{"n_layer": 14, "d_model": 256, "activation": "swiglu", "moe_layers": [1, 3, 5, 7, 9, 11, 13], "router_score": "softmax", "normalize_top_k": true, "balance_loss": 0.00411, "init_std_router": 0.023, "vocab_size": 18912, "norm": "layernorm", "norm_eps": 1e-06, "optimizer": "laprop", "beta2": 0.95, "batch_tokens": 65536, "steps": 5532}
Below are experts of layer 3 (counted from 0) of a mixture-of-experts language model. Rows are named router (the router's row for the expert) and show model dimensions 128-159. Each number is 128 + 32 x the weight over its row's rms, rounded and kept within 0 to 255.
After each expert's rows: "gets" lists some tokens that make up at least twice as much of what it gets as of all text. This comes from a sample of Wikipedia text that the model never trained on. Tokens count by the router's weight.

# expert 62
router [ 74 138 173  92 127 160 125 164 114 135  73  85 150 127 104 126 111 113 112  66 133 105 148 128 113 133 133 171  57 149  97 114]
gets: ",", "s,", "e,", "ing,", "es,", "a,"

# expert 90
router [124 158  99 150 121 168 162 190 141 111 152 134  96 159 125 103 137 118  87 159 146 132 166 175 169 152 104 165 104 143 164 168]
gets: "\n", "A", " their", "\n\n", " following", "\n "

# expert 31
router [151 146 100 157 131 183 151 112 128 137 196  83 110 103 109 114 170 108 183 107  96 133 151 169 118 145 129 147 126 181 195 135]
gets: ")", " |", " =", " –", "′", "$"

# expert 105
router [ 97 187 150  92 121 124 150 108 143 141  95 148  66  76  69 118 134 137  97 162 128  82 130 144 155 102 190  70 142 109  87 148]
gets: " of", " against", " won", " team", " touchdown", " to"

# expert 103
router [ 94 112  92 160  98 181 116 152  98  95 126 115 189 169 159 164 154 123 182  84  75 111 134 179  64 167 117 146 122 101 172 154]
gets: " |", " a", " first", " was", " had", " for"

# expert 91
router [ 85 141 134 134  96 146 104 156  59  69 170 122 143 149  88  96 134 117 201 149 104  98  98 119 144 160 179 136 128 104 160 154]
gets: " the", " The", " it", " this", " they", " Ch"

# expert 7
router [176 144 146 183 101  93 101 119 169 130 105 143 114 143 109 133  90 133 153 148 137 119 129 178 116 118 122 123 123 147 125 106]
gets: "s", "es", "ations", "ers", " years", "as"

# expert 92
router [ 77  91 104 157  67 108  79 132  94 121 156 167 174 195 138 158 142 130 154 138 152 131 151 171 152 164 152  91 134 106 152 175]
gets: " |", " that", " which", " of", " when", " not"

# expert 84
router [ 87 104 157 146  66 168 125  88 105  64 181 161 145 144  80 139 160 108 106 122 104 127 183 104 124 164 119 109 149 126 150 152]
gets: " and", " 0", " being", " Win", " is", " it"

# expert 49
router [169 107  98 145  71 127  91 175 184 113 105  96 150 126  97 135 188  90 226 131 118 156 171 120 128  83  69 122 140 126 164 148]
gets: " T", " W", " R", " G", "1", " H"

# expert 23
router [128 118 155 153  79 126 112  91 141 137 113 157 142 155 102 136 127 136 149 140  77 188 103  82 125 189 159 114  97 102 131 167]
gets: " a", " first", " m", " other", " P", " G"

# expert 16
router [153 142  70 169 112 151  72 108 120 141 118 145 182 188 153 102 166 196 119 133 178  86 136 155 169 170 109 159 139 122 112 137]
gets: " the", " The", " a", "The", " an", " A"

# expert 78
router [125 104 113 131 132 128  66 149 129 110 151 138 130  67 118 108 122 157 130 104 123 136 126 145 136 111 150 173 142 145 145  82]
gets: "ing", " |", ")", " the", "et", " as"

# expert 46
router [118 147 163  71  87 155 124 112 136 122 121 123 165 113  97 147 126  77 142  85 151 125 177 128 129  93 133 201 137 104 133 142]
gets: " (", ":", " or", "(", " \"", " is"

# expert 117
router [ 68 136 136 103  55 111 186 132 116 146 109  98 108  89  97 139 119  94 149 131 139 138 111 165 172 178 184 166  88 122 122  75]
gets: "|", "u", " the", "o", " no", "-"

# expert 86
router [114 109 154 103  85 138 133 157  45 107  95 135 157 197  85 155 158  83 115 159 112 182  86 166 152 182 167 115 145 154 129 176]
gets: " |", " a", " an", " be", " about", " this"

# expert 109
router [122  41 108 116 138  80 123 144  93 138  64  91 140 132 103 147 168  92 148 146  89 185  90 150  72 170 107  76 153 103 102 132]
gets: " =", " a", " the", " The", " A", " It"

# expert 58
router [ 62 160 158 138 107 145 129 111 145 105 138 166  99  99  62 128  82 102 134 153 123 115 167 164 161 126 135 106  96 121 169 155]
gets: "\n", " during", "/", "Personal", " Date", " During"

# expert 6
router [ 42 132  86 140  95 185 124 120  81  91 113 147 163 146  53 144 153 125 182  97  66 137 156 138 133 147 165 102 132  90 163 176]
gets: " of", " to", " in", " L", " USA", " 2"

# expert 124
router [171 122 112 106  87  97  84 112 178 193 117 135 135 179 117 155 148 179 162 148 130 149  99 110 137 183 181  66 159 110 114 115]
gets: ")", "5)", "2)", "4)", "3)", "0)"

# expert 42
router [ 95 129 131 103 125 136 179 160 174 165 193 150 168 146 148 140 126 127 156 129 146 143 104 139 105 178 112 128  86 156 135 150]
gets: " |", "|", " at", ";", ");", " At"

# expert 27
router [103 163 109 104  87 178 108 193 112  94 142  91 113 134 103 110 145 131 154 124 111 144  99 230 207 138  94 103 129  85 143 183]
gets: " |", " ", " and", " a", " but", " was"

# expert 79
router [ 67 140 129 124  92 136  92 150 106 159  81 139 164 188  98 167 122  70 147 130  69 152 139 190 140 195 151 157 122  92 120 140]
gets: " of", " |", " from", " F", " (", "'s"

# expert 20
router [ 61 168 133  75 143 132 120 175 109 100 118 181 190 113 109 164  98  93  93 109 141 158 164 156 140  67 115 138  73  62 146 132]
gets: " ", " to", " as", " for", " in", " at"

# expert 66
router [102  96  94 170 102 144 113 162 160  95 175 139 150 105 157 151 106  93 156 118 136 141 155 131  92 160 153 126  88  98 153 140]
gets: " for", " |", "ing", "en", " right", " left"

# expert 70
router [ 67 128 143  89 143 151 150 123  85 107  83  75 133 139 122 147  92  99 108  91  83 134  93 106 120 205 127 115  76 155  90 153]
gets: ",", "s,", "e,", "),", "a,", "er,"

# expert 85
router [115  98 104 184 139 110 137 132 104 101 140 126 140  93  99 120 128  78 169  60  92 176 145 150 101 165 112 189  85  96 148 157]
gets: " of", " his", "et", "oc", "or", " de"

# expert 36
router [100 108 108 125 117 166 128 112  84  37 121 134 164 170  58 126  97 119 176 117 135 121 193 117 146 142 160 148 127 112 132 187]
gets: " |", " as", "'s", " in", " of", " "

# expert 83
router [ 87 203  67 134 181 113 158 118 101 115  92  63 146 141 117 141  84 159 100 124 166  69  98 117 169 105 117  86  94 122 130  98]
gets: " to", " |", " as", " first", " after", " would"

# expert 102
router [ 59 102 166  93  74 165  87 144 127 156  77 133 123 116 115 192 124 102 148 136 148 172 102 169 110 151 124  98 126  87 158 125]
gets: " and", " with", " from", " by", " be", " have"

# expert 119
router [104 113 130 136  61 151 117 133  86  84 116 141 137 149  71 157 120  93 196 123 118 158  99 150 110 154 155  80 167 127 136 169]
gets: " |", "R", " B", "L", "D", " D"

# expert 1
router [113 104 174  84 204 132 125 169 119 128 118 147 135 150 131 155 160 137 126 185 111 154  78 140  42 135 134 118 139 113  95 106]
gets: " and", " |", " it", " It", " about", " near"

# expert 37
router [ 70 147  95 134 109 145 100  90 129 128 116 164  52  94  94 175 108  89 174  92  89 173  76 158 148 163 152 154 139 120 189 142]
gets: "-", "\n", "2", "4", " 17", "3"

# expert 82
router [ 68 171 181  93 141 197 148 133 139 125 154 151 133  85 108  76 133 128 136 105 109 100 108 143 154 122 136 191  99 146 130 189]
gets: "|", "-", " |", ":", ";", " St"

# expert 94
router [ 77 106 125 124 101 145  95 117 101  55 127 114 120 145  85 158 161 103 181 138 108 187 125 188  91 116 155 129 119  94 171 207]
gets: " to", " and", "y", "ed", " would", " 2"

# expert 17
router [109 118 115 191 146 152  96 109  81 110  96 149 112 112 130 149 141 174 170 149 157 161 129 162 140  72 143 163 100 107 130 148]
gets: "-", "|", "+", " \"", "=", " d"

# expert 96
router [116 125 100 153  83  60  80 108 114 165  81 148 127 143 128 180 136 179 172  80 159 168 109 161 139 107 147  63 147  63 124 158]
gets: " had", " with", "=", " 9", " State", "ive"

# expert 61
router [122 104 105 125 145 136 149 148  76 101 143 115 147  99 130 148  95  96 134 106  79  82  67 152 127 182 143  94 169 151 130 170]
gets: " a", " |", " an", " the", " A", " he"

# expert 80
router [134 136  87 149  79 144 115 123 157 111 141 102 131  54 140 146 118  72 159 104 200  75 174 123 142  97  92 175 106 152 157  87]
gets: "\n", "\n ", "on", " team", " well", " school"

# expert 114
router [ 59 156 182 131 100 132  99 147 147 137 126 160 100 144 109 134 157  97 138 172 131 151 136 107 149 152 121  77 132 118 160 147]
gets: " and", " by", " in", " to", " with", " from"

# expert 47
router [ 98 139 138 131  91 140 107 104 119 149 149 100 125 131 117 157 192 102 159 122 100 179 145  56 144 148  95 148 156 127 128 191]
gets: " the", "ed", "'s", "al", " a", " G"

# expert 101
router [ 52 136 101  76  52 110 132 137 146 116 159 131  85 151  72 177 128  82 125 125 122 103 136 132  69 152 201  72 133 161 102 158]
gets: " on", " of", " at", " with", " for", " On"

# expert 56
router [ 75 204 104 146  93 149  86 144 101  82 141 148 147 120  66 121 118 128 182  88 137 157  92 186 140 158 164 107 106  83 155 164]
gets: " in", " In", " first", "In", " for", " 3"

# expert 113
router [ 82 141 120 157 165 136 119  93  83 108 183 130 118 149 110 129 126 144 105  80 142  96 127 131 135 120 128  66  92  96  87 125]
gets: " and", " to", " /", " m", " as", " "

# expert 38
router [ 77 122 137  97 126  44 106 175 104 147 130 102 169 102 191 116 104 138 156 148 172 149  99 176 139 135 130  81 147 115  94  89]
gets: " was", " is", " are", " were", " as", " been"

# expert 2
router [ 38 144 102  88 120 186 122 129 132 125 160 140 119 149 120 132 173  73 123 157 146 128 157 113 140 195 119 117 129  95 165 132]
gets: " (", " ", " de", "z", " N", " K"

# expert 76
router [158 150  83 153 144 148 111  89  57  91 122 121  69 138 115 180  94  70 100 132 132 145  76 154 128 121 133  82 132 147 132 167]
gets: "\n", " same", " well", " Award", " km", " MPC"

# expert 10
router [101 133 123 113  89  92 117 138 109 130 125 116 152 187  50 121 152 107  97 108 110 179 120 154 155 120 133 116 115 115  59 162]
gets: ":", " the", " (", " 0", "s:", " –"

# expert 28
router [184 135 143 152 140 144 126 122 103 103 127 149 168 131 179 110 138 105  95  95  96 160  53 130  74 158 172 129 144 119 126 130]
gets: ".", "s.", ").", "a.", "es.", "ed."

# expert 30
router [ 97 134 186 110 124  75 107 111 140 127 177 168 106 109 200  71 130 175 180 120  93 144 151 152  75 130 131  68 149 130 129  95]
gets: " was", " were", "ed", "ah", " had", "am"

# expert 34
router [ 92 176 134 110 129 129 183 124 131 184 133 148 111 146  94 160 113  91 146 143 104 100 121 157 171 163 157  92 160 156 121 136]
gets: " of", " for", "ed", " at", " released", " won"

# expert 48
router [134 165 140 166 112 151  95 150 145  76 108 137 211 151 168 176 168 124 161 133 131 165 146 186 183 187 168 113 141 110 108 182]
gets: " the", " L", " all", " l", " out", " Ch"

# expert 110
router [109 116 126 125 161 134 105 133 141 201 155 124 166 143 141 121 145 107 123  79 129 132 161 135  36 154 108 139 106 151 100 138]
gets: " |", ";", ":", ")", ");", " –"

# expert 45
router [132 115 140 117 150  55 108 142 163 190  78 153 112 172 139 105 182 166 150 156 135 185 105 106  72 194 133  70 167 124  73 151]
gets: " he", " and", " He", " his", "C", " (born"

# expert 14
router [ 84 134 147 144  86 148 139 134 107 125 126 116 122 146 184 184 106 109 100  73 118 133 181 125 133  90 100 126 116  80 154 104]
gets: " in", " as", " was", "i", " by", "a"

# expert 8
router [104 146 132 110  87 160 124 153 162 102 129 145 185 184 101 134 106  94 202 115 137  78  89 145 123 162 129 109 136  94 141 179]
gets: " that", " |", ")", "m", " which", " who"

# expert 33
router [175  84 106 107 127 102 149 146 135 124  71 125 126  95 104 129 128 131 131 140 144 136 104 146 110 137 118 148 141  73  82 134]
gets: " the", " a", " The", "The", "'s", " its"

# expert 108
router [163 173  83 126 151 124 127 166 103  93 149 162 153 138 117  79  82 107 114 137 128  77  61  94 141 133 109 121 124 137 111 115]
gets: " his", "ar", "'s", " its", " their", "ic"

# expert 35
router [ 88  61 132 146 176  83 115 114 117 155 175 101 131 168 168 166 113 146 137 129 103  86 123 100 140 169 107  89 105 143 127 141]
gets: " for", " 2019", " 2020", "4", " 2003", "3"

# expert 69
router [168 135 177 129 170 172 126 157  85 103 127 145 140 123 121  96 110 135 103 138  88 150 121 172 102 113 140 162 137 159 140 151]
gets: ".", "s.", "es.", ").", " and", "\"."

# expert 51
router [124 136 117 171 101 118  85 143 134 134 150 164 109 168 138 126 150 128  83 140 175 111 202 138 151  97  74 161  81 135 182 105]
gets: " the", " his", " and", " he", "'s", " they"

# expert 3
router [ 99 111  84 149  92 132 138  80 100 116 129 127 108 125  90 145 120  90 186  72 138 159  96 153  87 150 119 104 141  96 176 226]
gets: " after", " 5", " had", " T", " L", " F"

# expert 32
router [161 141 132 169  97 152  68 149 116 119 157 129 153 156  98 181  95 124 121 111 134 102 117 158 137  66 148 147  80 150 122 183]
gets: "\"", ")", " 2013", " 2011", " 2015", " 2009"

# expert 121
router [ 78 156 149 135 112 156  96 113 145  36 146 133  46 159  96 152 129  97 136 143 124 134 117 135 107 171 140  77 109 156 154 179]
gets: " to", " C", " M", " and", " B", " R"

# expert 12
router [108 205 109  84 120 145 149 102  96  88 120 154 126 184  98 116 147 122  84 115 125 153 136 167 111 126 125 148 118 161 145 132]
gets: " which", " it", " It", " that", " its", " who"

# expert 71
router [ 56 153 123 143  90 130 123 145 122  71 111 114 124 153  64 117 116 119 201 107 131 129 159 155 113 171 176 113 145  79 109 174]
gets: " ", " The", " not", " after", " by", " the"

# expert 87
router [ 81 159  96 131 107 129  80 157 149 117  99 144 156 108 119 138 157  61 147 122 127 136 175  95  83  51 151 112 135  90 172 145]
gets: " in", " In", " on", "In", " with", " two"

# expert 120
router [ 86 171 161  87 124 135 124  80 149 144 182 114 139 119  96  75 170  98  83 114 103  78 148 118 154 157 153 146 114 140 140 155]
gets: "|", "=", " |", "-", " Born:", " Species:"

# expert 24
router [116  93 152 104  68 117  80  90 106  95 143 136 156 162 141 161 119 100 192  81 176 150 149  95 148 139  98 101 113  75 114 147]
gets: "==", "===", " ==", "\n", " ===", "===="

# expert 72
router [ 78 150 143 153 114 140 106 159  60 111 131 149  87 126  93 141 119 112 165 112  77 176 110 126 156 169 144  99 100  86 151 157]
gets: " the", " two", " with", " three", " 2", " 3"

# expert 15
router [ 97 161 110 151 172 161 137 146 147 172 105 139  86 160 150 120 169 162 153 123  98 105 108 180 172 159  90 153 127 137 156 165]
gets: "-", " |", " the", " -", ";", " (199"

# expert 19
router [ 75 141 167  33 181 136 170  71 113 118 100  89 122 156  85 143  66 160 109 142 144  67  60 151 165 127 184 116 102 158  63 123]
gets: " the", " |", " The", "The", ";", " in"

# expert 73
router [135 144 173  89 100 174 125 175 137 122 170 151  53 146  74  61 155 162 123 137  66 167 152 138 173 122 133 177  98 110 156 137]
gets: "\"", " |", " more", " He", " his", " her"

# expert 77
router [ 72 148 157 104 136 151 180 172 136 123  86 121 113  84 129 167  76 141  46 130 100 166 117 154 152 145 154  93 103 122 104  84]
gets: " in", ",", " ", " In", " a", "In"

# expert 63
router [117 133 107 153 127 146 197  93 125 100  97 165 167 104  96 123  73 118 157  93  67 142  36 131 101 122 136 156 179 138  95 124]
gets: "\n", " known", " part", " p", " st", " did"

# expert 125
router [144 137  96 162 100 126  72 123 161 166 118 117 121 121  83 182 171  58 180  72 105 154 145 141 184  68 158 132 156 123 162 138]
gets: " 4", " 6", " 8", " 2", " 20", " 3"

# expert 22
router [147 132 124 151 110 148 119 134 150 121  94 192 166 174  83 180 154  80  89 129 141 130 153 155 122 120 132 131 170  98 158 154]
gets: ".", " ", "s.", " out", " by", "?"

# expert 43
router [ 74 162 154  84 131 153 210 122 113  90 128 112  93  96 107 130  80 105 108 148  91 160 137  87 144 132 187 137 111 151 160 161]
gets: "-", "ie", " John", "o", "ton", "an"

# expert 88
router [ 82 140 114 147 141 162 107 130  96 102 136 133 125 169 111 114 142  96 184 137 121 139 158 140 143 149 163  96 184  82 161 163]
gets: " in", " was", " is", "i", "In", "z"